Experts of a small language model: 7658 steps.
Below are experts of layer 5 (counted from 0) of a mixture-of-experts language model. Rows are named gate (a neuron's input weights, with its number), up (a neuron's input weights, with its number), down (a neuron's output weights, with its number) and show model dimensions 128-255. Each number is 128 + 24 x the weight over its row's rms, rounded and kept within 0 to 255.
Before each expert's rows: a language model's description of what the expert responds to. This comes from a sample of Wikipedia text that the model never trained on.

# expert 14
It responds to: Word-start fragments, sentence ends. Single letters or short pieces at the start of a word, such as o|de, e|ar, com|mit; also sentence-final periods and | cells in tables.
gate0 [132 141  87  98  96 109 168 144 133 131 148 114  79 121 127 148 153 107 117 121 116 160 136 114 120 143 141 133 150 151 149 172 142 159 113 122 145 134 106  86 133 155  57 188 114 134 150 127 114 129 140  85 134 120 134  86 155 107 163 122 105 121 141 170 126 169 115 143 126 119 124 126 136 120 118 111 156 108 131 115 164 155  91 122 133  89 138 143 113 110 128 119 126 104 105 167 154 110 127 133 105 160 132 106  66 172 148 114 100 135 142 155 147 114 106 122 120 135 149  88 120 135 167 113 131 141 139 131]
up0 [141 164 106  99  85 141 183 167 152 167 135 141 102 146  93 183 136 122 152  86 129 134 116 149 104 159 129 162 102 115 139 156 169 138 130 120 126 168 117  98 114 133 107 129 136 116 139  82 130 158  97 107  97 127 143  78 152 129 119 138 111 150 123 161 158 149 127 161 144 102 118 129 147 128 143 155 148 100 127 115 173 147 121 117 125 140 106 169 131 109 163 121 157  67 104 164 142 157 131 113 137 150 158 116  94 157 153 124  58 147  99 105 177 124 154  97 182 119 141 128 116 144 154  87 140 122 101 153]
down0 [129 188 104 140 154 136 120 104 106 175 121  88 118 102 179 122 124 126 158 141 133 127 125  97 149 153 131 136  84 130 136 106 130 144 111 145 112 150 118 106 143 109 110 132 140 121 132 111  72 129 122 105 130 113 160 135 121 107 173  95  96 161 115 176 122 162 191  99 162 120  75 131 130 157 168 129 127  90 146 118 119 140 137 142 135 132 117 145  78 129 144 130 110 110 130 155 124  98 163 122 157 130 102 116 160 119  77 187 123 128  88 148 110 121 122 126 101 139 157  99 121 144 150 176 129 116 123 131]

# expert 10
It responds to: Word-start fragments, ordinals. Early pieces of split words like Ar-d-ent, In-do, hyp-othetical, plus ordinal words first, second, third before place or round.
gate0 [ 94  87 122 173 158 183 113 110 145 140 114 126 144 157 131 127 149 124 116 107 142 170 144 132 142 123  99 130 115 151 150 115 117  78 116 120 141 127 144 148 137 107 136 135 118 136  65 132 135 120 173 121 135  99 118 114 119 106 154 120 129 143  96  95 178 144 174 119 107 160 187 138 104 100 104 111 151 126 116 104 112 139 148 133 117  70 145 143 154 155  99 106 146 107 164 165 143 135 154 135 111 118 138 129 137 125 134 141  93 110 182 146 117 151 137 132 130 108 136 124 150  72 124 134 128 162 125 139]
up0 [ 99 125 118 195 139 175 131 112 153 131 109 136 149 135 145 129 127 152 109 132 154 140 167 131 137 115  94 112 119 135 128 100 125 107 131 114 114  89 137 158 154 109 139 142 124 172 106 126 135 141 176 105 129  85 114 183  93  99 154  88 122 135  82 112 130 127 161 142 147 153 162 159 106 116 108 104 138 129 140 110 127 130 118 120 137  91 159 122 188 137 137 149 137  83 145 134 138 150 180 161 100 110 141 121 129 135 154 143 111 126 142 133 114 137 163 130 114 136 148 136 122 109 125 130 146 182 126 154]
down0 [161 151 130 112 115 125 151 112 134  95 150 167 123 181 121 139 118  86 133 111 148 101  83  99 202 107 136 140 106 143 155 157 140 143 124 121 164 137 109 109 105 114 124  90 105  90 156 118 108  99 142 117 162 137 111 104 132 120 101 138  78 133 167 128 118 126 123 128 139 111 124 160 138 129 165 114 117 151 176  72 129 148 131 136 127 142 153 117 116 151 128 102 135  89 177 152 159 138 163 114 146 132 104 127 152 138  95  78 157 125 124 122 104 146 100 157 103 114 137 146  81  76 126 131 182 106 102 109]

# expert 33
It responds to: Dashes, brackets, delimiters. Opening parentheses, en dashes, hyphens, slashes, spaces and math brackets in lists, tables and chord or score sequences, usually before numbers.
gate0 [172 147 129  99 182 150  97 105 177 122 121 107 117 101 136 144 199  88 145 143 131 147 121 118 117 103 138 106 122 118  93 149 119 143 105  99  88 137 119 172 142 130 106 177 143 133 145 125 117 116 131 123 167  89 108 124 104 100  91 142 116 118 123 107 107 121 142 140 118  70 133 110 125 160 105 123 160 119  88  96 133 132  87 113 130 137 161 115 101 119 104 113 160 125 142 128 137 112 126 154 119 140 146 134 152 138  97 129 140 132 119 145 140 148  66 153 101 128 130 126  68 100 141 131 100 142 115 103]
up0 [120 121 118 134 138 112 107 175 130 104 158 104 145 119 145 121 126 149 106 174 121 141 113 112  90  65 129  76 100 136 157 135  96 105  88 127  87 127 149 141 101 111 149 189 130 103  95 180  97  87  79 195 130 131 128 103 118 135 117  99 140  95 117 120 112 155 125 156 136 150 173 104 118 143 101 140  93 130 128 104 139 123 155 124 121 133 102 131 143 131 102  83 126 108 142 101 117 114 123 142 106 127 119 155 162 156 160 143 114 129 123  93 179  99 137 130 127  98 113 134 146 154 123 109 129 118 130  71]
down0 [126  82 103 121 106 101  91 117  77 109  71 107 156 149 153 111  88 140  91 145 103  69 131 108  82 120 118 128 142 104 102 126 115 170 139  68 104 135 129 108 124 110 123 102 138 162 112 182 160 120 113 102 170 104 109 154 177 136  72  93 135 151 149 143 140 102 114 120 127 159 130 145 108 132 116 104 139 132 102 129 160 126 167 131  95 146 134 135 107 138 128 134 172 120 105 134 144 117 122 134 133 173 164 107 132 154 119 125 150 127 122 116 106 122 174 133 106  81 118 127 136 142 130 142 102 147 106 128]